Experts of a small language model.
Size: 8 layers, vocabulary 2911, 81.9M parameters.
Experts: 256 experts in each of 4 layers, 4 picks a token, a softmax router.
Below are experts of layer 4 (counted from 0) of a mixture-of-experts language model. Rows are named router (the router's row for the expert), gate (a neuron's input weights, with its number), up (a neuron's input weights, with its number) and show model dimensions 0-255. Each number is 500 + 40 x the weight over its row's rms, rounded and kept within 0 to 999. Numbers have three digits each.
After each expert's rows: a language model's description of what the expert responds to. This comes from a sample of Wikipedia text that the model never trained on.

# expert 58
router:521598513536540488473502555527447521436504529486406526522492406505529464421509510513569449501489406533465520489537500508484554457523460480446502533508476511411423493548476414419481523472573464519454568466479562513512524567516442510493430486456502561476429525505527506485455527505497472405511514424523479489450530548498474492457463580474571415573454433440473526447478491528518530494513544491444492468506540496537450476471507495512524538451514451517559484518537496447468487529497474530477534477482505537506476420456467468526566508486465474496516490552494474546459447499531520436578489518523468529515493527453485565523489483503490507468491521535564427421403501492441450529490522483484492554461512530523542472463583559468481508569552561505497430433515515518516529532447535
gate1:479539441470500471498507561474562568540458470439520456491511438472549539555480558521535536517448518495532501478517419516495499459493553512520460453512538527493543551571540542462502537548543521466465505612535483534529486600536497530554471503398421508493516505474436512534506559439453472442456493514495460429461486485549482516568445510505560502469459505502515560455501508470594572471467532502508476567550471475499497558448536554508446484548486533529488496496527438589510509469529470387477506512476422470555495587525438503530507459476539609496533486473532465487471469428451517549502509569511494487504469515471463563523482536485523571573508536478507482487483525452501461517466462487537506457550567522532508545484573491498504568491541495464472593490504562527548519509555504
up1:516499457498426436526502379445508500474486509515540510468440525531522534468486452447474525573478596503549453454485537587471463476551554422506465498507502476518547538527558433565451497519488470532496537586454434493459513473544539544561518507544521476536476489469516494442462490502526595496508442493510439460409484492488483475518476519549467486555474490479469506463467498465454432543507507493468521548516466465516475506475436485475475549535484508512502473478483494526534476545536570440526509468488523572528503502497438400526435473597493551509536467516433475527493481578508457530506525497504518540460477549524508551576507515368472464515534482416457462552463471429503504503562436466525550527554468461477502494426462509535434530504553488540518468529539561481498447449539540
gate2:498473524495503538439476476461457471435452451536506481524540509527495452467443477459552554485516487441475497544472525536538493583397522561506418484561480579551456560515501449566449463480468577526514529447509496497508511473473525510499517502501466454434571473553509453614459499479537519524553540447540453467416519512536534448480474554528576447473559510553471505505474465490514489473458476465510506457458463518511480481466497541486456472460486451548510473502490486504466438530459623472463428519492445463478483581554542519495490457471492506446460422529502547483527521482470430501510471487473552564515560486421450542499530466456535492504553525464483483483586511543540475504476435475501473438464599507503412506526530531460544505510588470497433491475436569512511526492466490
up2:470479470470475509520566478472506570497539507593488502537544510507515535591553621460453507471501494468493476543575564541463479478483529473498527577571440539539462558524557527506501553464507528473475518519536519525490496507526521461502458496475546471556409559509586523510574444457513549520489440465452508530448479494517569573461526576469539511498503513510529479514513524470530474508565506634502447491500495519438510481439499591520490437537528495551513479554487444450538449478515555380454502506491529508540459591561484453467531472505482459479453464529494483494480538511454524495433547479452530507487549537527494481454517459482459442503454485487515428470494512534514567509610485494506540456566555498481493475528495518506489475437491463536516467541539473513507544609475516
It responds to: Prepositions after verbs. Prepositions following verbs or participles, especially at, from, in, on, with, through, as in shot at, living at, signed with.

# expert 56
router:463443562440521497553497563536480542594458484473502499563512570565477467491532504541478560524533469487488463478526509476538470517454545555485552485555554465495530521517514527501535505491544494556434530563531445466542537462483566511478504517567503444544473474518435491497545506506469500580562427458450541479520571393538550507532489502521417506443466553508455545434534491536437505512534528478525466528508490499455495547442473493483462463479470470448512512494511550509503503452568442496433489555505482458540477471564508496498500452453482466474476502439429484493488548473526454500455491581517601463473514440466541504458493502424491496514552468518428562519502529569533524552504585498453509579533514522491489417479450463530502477494495493516435413495554554414528399507536509
gate1:538516455482577510533407471541529512522540521472524539507435466534489534448490469518513516550490443509442584496486486413493503535474508508490543438497477460535521501467515484466530501470502461491465621460504507479504457549507492484505408565447621544566495526417525505474534612549507435476486465522462521526438486514508417537528469489508543513432483548489514501538532480438536495495486543494492490449553501521470530520475476571519475501542511467547443555524539447516515500455565442575507499466496515541507473425529498604476451501530526470464538427471552532481544435507445375461516534524544441480524499523470510539457479563459482525467440507486525491537515514449428491498576528488531465463494504484529546496542571484446463552516505526527536493488521435517442538527580542
up1:468508469501439530529510537523446548383534543481542550405460448518547462625491455469555523633471439515492476500495515507475532507523423469509571503454485519536510437517559486470477536539445585484555499502551463521484491521525477510497446475540517524452512525447495499520521462486494516446436499443535499503464513490569443541460482547500421516517519451511525471511477447506409528540484451444489512486530507552481468448477522516451494454509538515526492522542498461524431426512455504501536540481511522464529476491498495540521549497451511540480438436510403486555568495413503511493442505515535476417472519420534436620538472528475518464463514507482491511528531540577465489536483561514481476498460451554491479451491461520535529469544490497566514577551504460499555514444500559
gate2:549481528602484500515512478515485498583454555486494498537479545495405504511539526490510556540522430462467532576514481554499481501539440495541522521493471493479575469526469525497492496490538506445465420465471499435480508469472538475477549479496489467495451476448460527505502550520511519512471454528528531482521533577514480461399520559506497435523498543571447507483502491449525464477513535485419483530532369516513534499553546504502527529452508507368495562482489473495514521514533487533534499487504541624524551526547499485508542500488546575531472531534528568518555460523430553501499449536540485513484481568584497536553436549534466562551480492432567457451503537423454512441572458558580468526507539520442570513515449508502416509464489536529483499462504468548538519483457497
up2:527519470554481494512533469514535554500557561471505473446519500499514462530465513475485515503534485530504567460545454442448465476562453556549551531539508531481473461467458467524523490455449500475426433513478530516433469508455467521504500530528437511419489492522540500487499473478450485522440525529441476557571538508540528512514525477553478470507544472486508492579431548538420507452490598469547557508469525441522410499521431508516471497537507488503531557439514566526539488467545495534505522400455452467512534518471536427552525473490518472466524454464471436572473507486387475492523607482501476518418534576436510524455491548483473499461467479493457462507523546446531404456474517561498430529410522478564547492474489504455475484524539526547472544580447504569436531529525477
It responds to: Places, months, number endings. Place names and months before commas, plus endings of names and numbers in tables, such as New York, February, Toron-to.

# expert 27
router:464439561435519495548490558537481546592457482478499490562509572569478464490532499546476553528524471488481462474529507480542465517456546551486554487554556465495527521519516526497539504488549498555437527565534444460543539458483561514474506519570503446538474478522432488500542514511467494579563428457447542480528568393537552505530491505521419508441468554518456547437533487533438500517534533480530465531506488497449493544436476490481458462473480468450509511489507547512499511462566442495429494553508480460539475469560504499503499452452486464474480496441430485496485545475532458499459492579511595460478514440460539499456498501427494496512550467513426564517506533567530523549503587494452515578534509525496493419481454462529509474490492484515437413488552550408527399503538504
gate2:470458528455520556490504482436486459534464539568468510478465470547546526558536468459490547469546484495463532515464471428470524512494486550492539494441467507514501443478559424493488434455539472479373469543493542479470543483474534457489494452536491537487499462433461462552467479469527502478491526501500537492533395465465457508500509414509547468492463477489529448458469464519502563485398530579523463522473425479474453479496501546537495511471491537518499463459601546516505487551447558560504518565494505490440527512542458546489491548465461493540555532590479450509565439457523482464542431479483481501439525572416456440558515414478542480582426507479533519473471566521534429472503502539497504512501421486466459559536539481495536506455519466506588524498434430517531546510536498
up2:512510519540512526468480452502557517543505503541455466508522518525458482533462538511475512428544516491529459478544529536512516550478531566510443473524562482516478469492555532529583505521552429509488552476541518505547549555521526493525476445534480508512488520492493518473484515565601473530514435436539537531523460479531422407503486522484484492452540486511571443530511490491514484510535527497448476490614527460501464496521460500508533437505580562509494493495536563533536481530583466532522543483490581462501524560454502458498539426498512497523475491413429442459511543475459474465458487540427591552502559496458537517480510546492425512537492530578502567476504509475534420520475541443542476549441542572540422472389567571463479441479417455564473524474481417491500509522521504
gate3:452504470464482478515513533489504499461553546548445544471507513451449528449453508478454503492511536507484583549504473534498575470473416510470519558462453540532513409550593485472448490541470531456478455467486511506480548438542584532508467562508571498541547575555472497499434556481554471472520465517603493514532514558481514494438511553505486512554556480518480555474411519520624452466544542470464501495491505509482437538574499547502498523458504503512506566520521452533536489496475505451499574480500540451464442544519478576426475518485540447505515464549492457528521549515516485505490562472483499568554547469534554511588481506443417474516522503552541560560430549465430448492490459523497459547467503507497513441425480469487566501538470489507499445441456536499537453545538505
up3:467493536560453529517548541495498479485524490454498456493476536435561475486518471487507523534501549444486520473582500452463496524456483547494477585541484498407523479528482481556464518456485465539528583545512534528459458516384440446533497466514517553486591481514518539520488500452525451504514468457456505460455522458547488451457430463505456498554535513519543488474455434560498489501448502444465421500468425517442535491446568584513533497484586459526421555432516538509510444451535503501498477526558477524500504433458443461471495492500542512570501502391545524491483466498469530462570514474500495522551512551539587476492440483489542498571534525560444481596491549430480530479460537471462466484525565466525510494552522552564515514501461534509554533544490490467515467446593485
It responds to: Odd word fragments. Short word-start pieces and number fragments with no shared theme, such as pl in Möbius planes, l in lice, Pol, Germany, Italy, digits in tables.

# expert 15
router:460447564439521496554492558541479543597451480474499497572507574567482467491529498547484554528526476487483466473529508478542475517458543557486547482552554463493531516508521524499540503496549497559438531560532444463544538460483562513479510519576510448536479475525433489500546508508468499576558426464453538482528572388536552507530486502521420512437471552514457545432536487539435501509532524475525467534506486506446491551437482493486463465478478461451509513493512550504497505453567443499431490550512479462543476479564509494501503449451489469473476497436431481493489548472526459501462497576511597462470512443467540499457498510428492498511551470519423562517504527565532525550503586494446512581538512526492489416479454461527510480495490482512437419494558556415526401508535504
gate1:476491488464541561560465493483419476495532480607392445508614461496522566514498452564454440442462521537503519508527512502507541457488471585512498490535546563539508555399529511513497486416476464474500488505420475508525464505552504497508428452487533542502497501536563476506506510464518543432524532516477414479588481535512474500492462521528425444552419455482512509465534524492469524492533513503475547443504535509525528492471517572559457545499517479487487505497516454535507482469411491486591586529539515520431543493455492557480515489523551488524476514489478488594446521483490568528507519483573489515534522534521482576486525505468486475445446488490459500447449421432532455466533442538543546524480508585559498525450488479558534492487534517524514529517503499492408559540502576
up1:543474473463551492550508533492483490440545456424522500527438513563478550529488525534527490476477479582530498475516522552445552537462508506492527505518521444516455571433488445485500551534536509461483558463506486512500495543506489460486481505474480525468543447465506520511503419581418500495447530487466464439543448520475582462508527535518571489512517494457513465514482483455525533522453527497474564467500517519474533535451539495423425495586560478449464482441503530549501449500503599458527528502433561498480509533485524555538510578579510448511530439530584619519466489471576514461443439540491576531524495459561475520510539514508540462555485535421501547506539492475574483486522467456445509455497489434494487567579521469405466530490491484440491489494411502442485535470548438
gate2:497518573533504466430516492551466437476459489499538535510481456483452501485482482458505438471446468491470491473504651495529507533478562476516466504523511459466543537534472521481515525541522556470490520471514506480449479560473420548509492454515440551513532542503510529516401494544517481484490435500454553545479363488524459369492534489537447480477473539574529468539534499529534522561485495540481448459553479495516586609509519443572523486480520479493503539518517505486484497526590556495494509545556536472492517411509445484471516494547498479482537461470522427575471512561469569520540421491496541490444498517485488557525486455523467518491497494474478443616490483522507497500500438500594523499517420491517518475487421488503501518532572507479531494490470510558543453395495497
up2:461450471498552469499522508529531441428521515479548492470457417548541611545552454490488569507525495542538479408469506472531456592516497459514455512453522450504421530463529555503495513472550523526569513588428474486568516559545521528486441543535493492455512507487548484525548511541565505461523492485457508459455538545484453459483532481548463511503439561440523525495492478422563513525518475527544513583472488518530475425512499540492512525472531492518491488532505505543403545526539500464463506493525467512496473463479484493519501433557454479566605476496427498554470527559595478439514544498490562522472536454470492429474502489522513496527482484405556457472559482498555534474452442448504462522482457470510530521490448500538538513570467460502462426582561506520412497548522503
It responds to: Name and people pieces. Nouns for people like women, man, men, person, plus word pieces inside personal names, such as Jayachand-ran, W-al-ter, Dan-iel.

# expert 11
router:498535526507530561538492479463443526536495556537564524455563421507488464447505514460465483535482470562492484461521411562447525466516488529459506485526471491419395541520537502439512524455467420529489500517455504477492483461513531516492471470511443588443456532483572436511537548555489550473483497460551489484489455481463536456480508492470435484481511453556567515501473521577481506525515512462421539466418471494459530483482438481504554547535493501484561462526478403523453531557452468581489547494507471554496468558447411497476476566529436482496522421546434520471490498524506559468485559509419502499543502538504580501492501551432480508434490565419512484450421437479521518493480477504536457438495542509498569532555526520526510535507498591486479441519463534506525574496506521
gate1:524497527536465520479565529414499539511507457485578456549504459479502538527488507438555464551424533497489494469519457511545496495516455508493525513505528522496532426462505605582477494509551481549528499527542356506486532551499522584518461562394432542504493479509441535532496497491521525463498516517478478445507565423524517510547468521442586518525594461499468463514484560531475581505503509471455491471514441543459558486539475458398484500472528465523482434550445564445514548499514483491537520552537472496421551452540501494496510434444494482431562502411470478480506504475517492556492491473514529435532503560441479553487491463503549451512501466498534559522525463522510478511448524503531489547581463458495536486519452509514540479560501444419519480583456546472483504449530461
up1:590501506521491466394491525503503532561456483459489498563477455450445500519425519499547497463494529526462507553498508518551494514476438526529495509491477476489500461580539483476466541530525456502494544503532464509472488398553446485389513502489506563532430524387575468564409515572550487626502513501470457519516481552477564487488453551517485486520518579486432524483480467485500523528468482512488451482452511471491513530551451552529525527555504495450568516456490496509549500463443488547441475552518564528485484534510481519587497508541408449486404522492495469460468518505479511476511504476466482539512565461486523468524519454468521458527513510568475553492543516535465481509562528491516433561494563497534552538514507533419523483551612488452548539480540563494477459442448454
gate2:441488461498575487482533499451505507423531491480473493497540451565475484473484522638551478479529480491484451475452472515543512472479488467431516520505451558508490477493572476504475472412523460549576553464593528463506498494476449503463501509526560528392488553519542497560517576515488523513522512531475496477502543497483552502406487546480554505574523468489519532465511403423454560496501520468500493408496500476508495411387526443491487508535510569531434490562505531506520461510524519548489509582495502447512515510504540521526524515478591537477477489511530535535458435470468556434509504591511409548485451568526466446539448538559451559469513515503453550557581457494519521484519518519484511494532552494503438488491526553559556533492518555518487547487514517501442509483523466
up2:524523407391542477455500511500472532457504497600539490463548500498528431467530503462514557533534512451565529566589451422484458458495466447464518451530449498516477500536545492478525517489573537443532457520454533459544476468496431513574460495489531461525554567485468501459497572558552500546559491459486445498495503452499473435433509526493559453462485533572562529457497532518415521484488420501501427503471490546501476528487481444486529474479455496519547471541453491455496534469426532492520506528558476488440430559520484504485463415514452483508487548529556546489587534588496440517476485560518431511455448563538413509453503535531527481411515504495455459493462471471453504497498481526538468548492513476494480501561483401541461508520474528470482465487481425485478517500534461
It responds to: Participles and particles. Past-participle endings and adjective suffixes after was/is/been, plus verb particles and predicates: designated, limited, known, up, due, reported.

# expert 55
router:519462531457506457537454473552496509561523551488471510489491531564418475539525433547528501499515475431552461420482529483500454603479492559454508489554546463542519494414525500444464497538542515515533544493484507571436522519498500479475537515502555450489502546441539537513458502525610450568602542459493470472506532466468508487534468526466478525514497508569445550400511568552486444478516531552493495466465580508516447472527449511502478537474455490451526489501512513573522450498506523514561521506522566527482500491495512488511517514490433460532505523462508488433504506497534429591468503500549499515439455548533524479445550536403480470560482418547462565466520460516588481532501569535489492500493509453496443507465603432547567462460468508542465449489525466537529416471477480
gate1:505478507614487517559465586449489494527486516548479485478507492485475540528515408472528539474491463458498486509459466495490448529542473553511468395472552506495469509469438475544456541483590505561530525503481549524492513492554554506532511388483459519445548516484434524466570444505539486503488509562544517518467466451564486420480485491513442458511570518494558437493495488532492526487527496538558556506494549444544500495543513551502514509540450530470543497467495499479552450472524524473470524543523494442479591545494550492499497533441540500446499502538533496443545496442447530494503490517516481530578529475535531504489461471486410507526510479566605527473518539494494490472489522515516484535456465520455491554411515477457522484474500444543457501432581389555641522457413472
up1:519544532475627525513447515517462493437490553543506546497453510465528424488524498452489518483462398497523450553540490455504496572528419471504505495515501488417531500506557449470484536501409470474493502551523569508482477543528491509500480478494528504544520468477474514507520550394490530485476463486523471453479463547527502512515565475505553486535497524517504376460557489496461488468460503477512505474509452537519481532475476472485475504520579563580540462584475447522511521537509480460518402490504515453573465598473522504559486443479503458565456614457505549477494450507495521544471477498517549552508538491603490450421444499469522476448540495485524556500556507545471518428465436489474590482572502526437468451536544495505489486567475503490445477513439482462482495478537423
gate2:451447499549459521398544524465472564568492522514461498439509494452530500450474572516527544600481518464494473497520519526539479541383540517512547480464569463511503441514509462469552493507453519508466459529465551515576502469452546522493541471523493505470471459456558533471459521503469441473524603465557457484502521522461524496561431486497549446511493485472475535504594446471436485485453470501355545539514533465488511482496473477522547480518496489502498495423477572544457583567492480489533525554473559538457444537461478454501478570508463531500398479408536487488508426508535521481463433468476485487465475541516537523477515500454532470461429445477435472495565444473544463427465453496502492516455520523489508543471567441505479524503477529488479445486525469579465481527528498
up2:457506538509485487530478482504532520544458559473503486469432513525585588531537551545529533500496534576514410502557546476528475435536457540521479482507582495522473560510420569465488587514547506514525477516544557612482509561445502502514475453539524417471526463489496543528536493530465517495511508530450463469495551523502482498502506493543561542517456455475528554453470573483502556495516501464560544495552539498473471561403393454523498498494533448497463474438502486549492553547487481488495508558462497537498484490526488537510438461487510510471551470491516449522516521465515494560517537546540428507556504523494497499446521612473497472496494462476468532489511564495531477528414492524554485472535549525504449532547537501547626543537522546482468474563611508435516534571576472
It responds to: Taxonomic author citations. Ampersands, commas and and between author names in species authority citations, such as Jordan & Seale, 1906 and (Hayward, 1974).

# expert 9
router:515553545513456437563519415440452464480486573435442491521431503506477467533468513449465508449483449507532494469505414531480500482523521486463450495543519481431452533522510538540490467537481495568434532480513457449481487505509466523472416536462455491548528548490483407498523480523524531491421515453481465486469553458492525544473515514512540508504442515520454503515504498485467461524470517448483424440548498470488498461617499524511527522438476521538514479516539491485513455550460566499525507399459546521546486537462557541460533555489447527474446521470477459486507493506511499517528589519438504551551479579478577470583514494556499449490500466488467482462480549499477469514441538490506518561551546527423608571472514498559545465489410431580494551501550453479561447540515432
gate27:528460561527420536485457448519570520495546538423480505504517476422474462506542481463511459474481476528483456553459566494468479505480478532531471556479459538456506490408506489493544481474544526523466531495590543445516485482547462544449563414484473524492505506580533471436586460438484512517552508569461462499504567506457495483524503523539528378538465525489466516495478512402556557560513406469506500441449515573497473449424486477511505567467502573485442548502427444508497463497516595411472509494506514540518575490492472499492535545498551517542460449537420523507482441507573556453480483430489509529479502486500557445483473586504507551541509514500476509519481423466559473475503526461560513480488515453475531539480489484464527515483445515456544515450540518523482532475443460
up27:536474486500502553489547506519523492478425410541535477417504535525526484468555556473475465521455550559457403492527491520475478508521499534520501504537475498535478531421450443485480490437490521551526492540589497474536431519527495519535483550453477502517426485447440425585581554512521455487545595521421520446589520482560498486446497484546527478574534548511472423536477489459528475554464602502493440563506503463574575577511487561503484466458522507500512555519481448475492533445515519561486508497487520519563499460494506557453534491499486490462427522528496486521496464547503463489527465533481477528504480535602478504457574497504447538521540557504549497462530471421441464468403534417531492440519540537501520510479549595512478453531496551458502496519483486475491511474499512
gate28:451457449543528522494469481480611492455551449527544376445503475469578481451461539508474409555497573554476473531455479436476463497546516504483508500539511563535449455555540481467478497502576498562501460491531487464422521432539480489518549498566464501513564468571515531412489473535475592465540511513581557428485467493477539502494496493506455537479476562605531476547500507454496521489473466496507541482508499440510491562490547510477543488559505491450526520503443543551447459544556499505485476525509458503487493498482545540444446510487533429523520507472510425510501486544517483491478512528486570497526480523590504468510470411498481483472459437519446526521528508474554536512486430492533436455460482450527485561544492505471465512591527495521507420559510454421554460544453462
up28:478473460501587490546509531504406562465521575532444459487497505556458531516566422586543466559477511506398450514495538501580515568532457480478485575525506477475487510454470501409509524496525469501528557495519498441503531554454425565555446474451448540499457442479518486520492458455429507464450533488492468484453498489500499506470513485492476487478499507432487482493519534529554499507424564559538453558450475525462529528507542502528427508515490463538445475541491485459477409576473496527517451492493473468462508490505511556578496537496455512456478482463577535476445533553472507505417504517481518505419521501553594459511569483544453542544529452519498472509529501513508511462476469448496481574585602477479524506572473484454498475501586459493505489544499479536534417452450476
It responds to: Clause-subject pronouns. Pronouns and relative words opening a clause, often after a period, comma or when, such as he, she, it, who, which.

# expert 22
router:486490459425505521381495547428510513497419477525519561497457508468453481523478490478516439558511509491462562534506516489476424415516563442449541448446519512540483482506459556514490490408500439552471390467434533511452505513493527556460565438537508431494502468478522537463526495507484481524467481552429526483472565535518512527514455497525490501562540533582571455546497471544455469512574458550587512505453482513402473499491463475547471505515480527494461544478446495479534523497496446488502518454564472521467448459479544502402483461445446462432515487500589483509440469493583517547506547467550515505555469507477420484543456538535515497417488455538466455489585508512496488531536532564474443556512524522439480502520512520518531524535473531489438520501467494482537547511504437
gate1:479512457560497503533514452489489513565538487530518480480432489482501568523514545403486548591477559499448538532479521455552479505453510518456512493530542513473520460518514508543386441539555522461538546550423514507469491475446528533444508475512544558478485514486413460500540465492545499483506494527482501490550505516540542494528506518490489500531504475582513568532482471620494545508540548465480559454525518454438493443498507528508444539556504443517544461556460445519524492547432500506557449493526501525484602596485517495455500487597471574515439536506619509433478415480519517485538513582416454492476513511498459521532471505469517531574483492493466444493541467484568508542558526464500508489549502514454526503507563457501541529567493497461510470462539537489550545404561477
up1:487517531497362482566516485447494489390470545453517522527507555532510538489557490492488460463492500484478409523501489448579532552536486512496460621472502490509533526514461501552510477498529478523452567519430461571488516453494546525564523521518461475542459552535461461476473524497521502490557552565482485508561488469534506544470493411519544496467473510487445480513503476480530494461408479478428489459516577522536497531495525565460487478451453538532477536550576475536498449527537527515501511512516479488494412544538496530546508528457524539469524479463517547505524524470470420514552492425454520534527467453511475495470491522558446512447524503509567569475476484490460462507497520504462435563564527545503450477560507545591570536429473515527420551476434582523493526442461592
gate2:516506545568528486505496516517525493553561527471511484499503477451412535587552483470486522502540490553438486546579477564517521476487442542478518528499525526515492515510497469510591520544487535509483458515440539532507494493536524503502599456510515492515505560480430546525480390553487496520481371520516560498487533480562495454453521460464513567487518494573538481552543463588501469478489559501516517448479488435482547453471580502544564466553565491526542487517455521511526559490460481485608416520509554562526462537467509508502565464522478547575469504533601525530495501498491536478484522547509485519467512511484499562535520520471509541517443514401483449532567482534476485507530528579552470554516508506499448429471494454453421448539505539492500488535542462537515567434427549
up2:538465475513547467555489514510471543476547514508480526454450500492536533432501478522460524446520519523482498464486572513463472525462482490472467561491485535501484523402456498551524472500515546523436560524391516504519530471501482469550493495468552500472523476511530564454481545505475489458560601553507553498478489504485448474486513534543567533518551497436485446480539551409455485413563475535457505505529558537556496471571487481415462410543487579489545483500545523500520409508524480465486444452488489556550515517463525417485457492427484410543472521406521496518452491533447504436464478502468477495537547470498522433456513449497567505515509496542458527496485526456488505516496522483480472436502551500520463418528494526433470497398584525553498521504403590548504490476417484
It responds to: Ordinals and st pieces. Ordinal words and suffixes like first, second, 4th, best, last, plus st inside words such as Eystur, Carstairs, Gulfstream.

# expert 34
router:469471479511551530538424449538512533573493581545506490543503455533486530559550543510503542559497422450508490425490531566454504516501470504427490506577532480463452492489505519433518509495539535524529527513503469496480525589476506477468518453486535586533457462530567524491464446546527519453536511514516533494472519550491455447497456497482491493506494556481438519415439564580464476505488520530464525460495516498520486480542488457500511544432473458466548436581566524515427437542440518571485535554431505617481563425477541457569596469528497538470477515464478529502528458541562484567562516562466444529455448524543492471450565494480463429495508420513489507444517491538498493516528466591471455531549500527503472456511584463560533529503509486514492468472537487537479499475507550
gate1:419483514500490472529450451523508452496533444509479477520497456469482490564505559410435493520528487488480473479470503582465525560467511461520524483532484507503509498476544529450487517495438519464468543513417426494497512514502534475518424518409513480569445521573450532522514469495551508529498531517549428480505524521471508490567551588514503443537419481484470507489471534521505536520483496493414589547487485504533482498516495503425519473446499485525463524520467453554479475559460600487463465530551468514535550479460442596529437478451488499458520449632464500479425490464526493496490505498466474433529529518492564467543509536540494543537414525551389509553437454460489523458547434474487506530556494509424451424560512466479492536480551503450549468496463513494469509414535465
up1:560445492520514486542457422387464516469483464525527516487540436464442499508496550456453564538509523550480462591507529610444525497507503439503468490440587489549516534486482500510517535503510497490478501523473500512452410504498483466476474583531510452427489482492473511535555483481442519493484464498480482526528487513489520439480485507519551441492542503491526499591478529515492561447458557465523486567451487494467543426479542506573421384523500562504470438453551495485400454582477513486536530479481522504535487503495509493516466490506490562517505546518500485431523408506454453516504522598506520501507467530488527456447555529498488523560518514517463503582567607517539465464527427501476538511499513498515505484496570487488528471510525470591452441560511491485470519511452384
gate2:569510466481516475529525532524490512496465466497461487505460451529479565580479489504530463444512612499519574483497517492550524535468492481454551529498574563526536571510458525527413487474520529504469484510459603569509500481450451469547519457457551474429529488506516567516455476560507422530496480511510492503430515489529494545489492539486515454413510521537467538482467529516500550499560532467552478527424540533482451493437526566473468494485432472451514471523492510439511490539490497520552516517480530443561528446441554523535531469478543507462460484520565540571557514486547497486517507474412486448520415519389494505396484453518485549524475475551459548562426457432538493489445489509492550453456519516500462512461512484450489459418471539525462538563520425556528518446546432
up2:627481393531454465492524565501571466540479476530518482536526540449555546422588495507456503490504485486517516516561476518382641505475536511492541563491496448500474417546525532475466469500541463526480482480596429481498549459501503489520497467439503556507491542368556480428550471531472517596491477612485495521505499450473530530574512582530471508499487523474454486491449500465534495479493515543534531522498505526553521529481492539506544483520555587505525471516530432490482492510497446479500508500522503545520496555483509483463500466490484518471565498545441459481463464404435486548448532465474567449556529550516475450519505490584479493513495453504510442490488460494463427487565474466542500524504482515548480486473469488479494515489551510438465525506533497505516546457451496
It responds to: Function words in species descriptions. Prepositions, articles and verbs in taxonomy entries like "species of beetle of the family", plus descriptive adjectives small, black, large.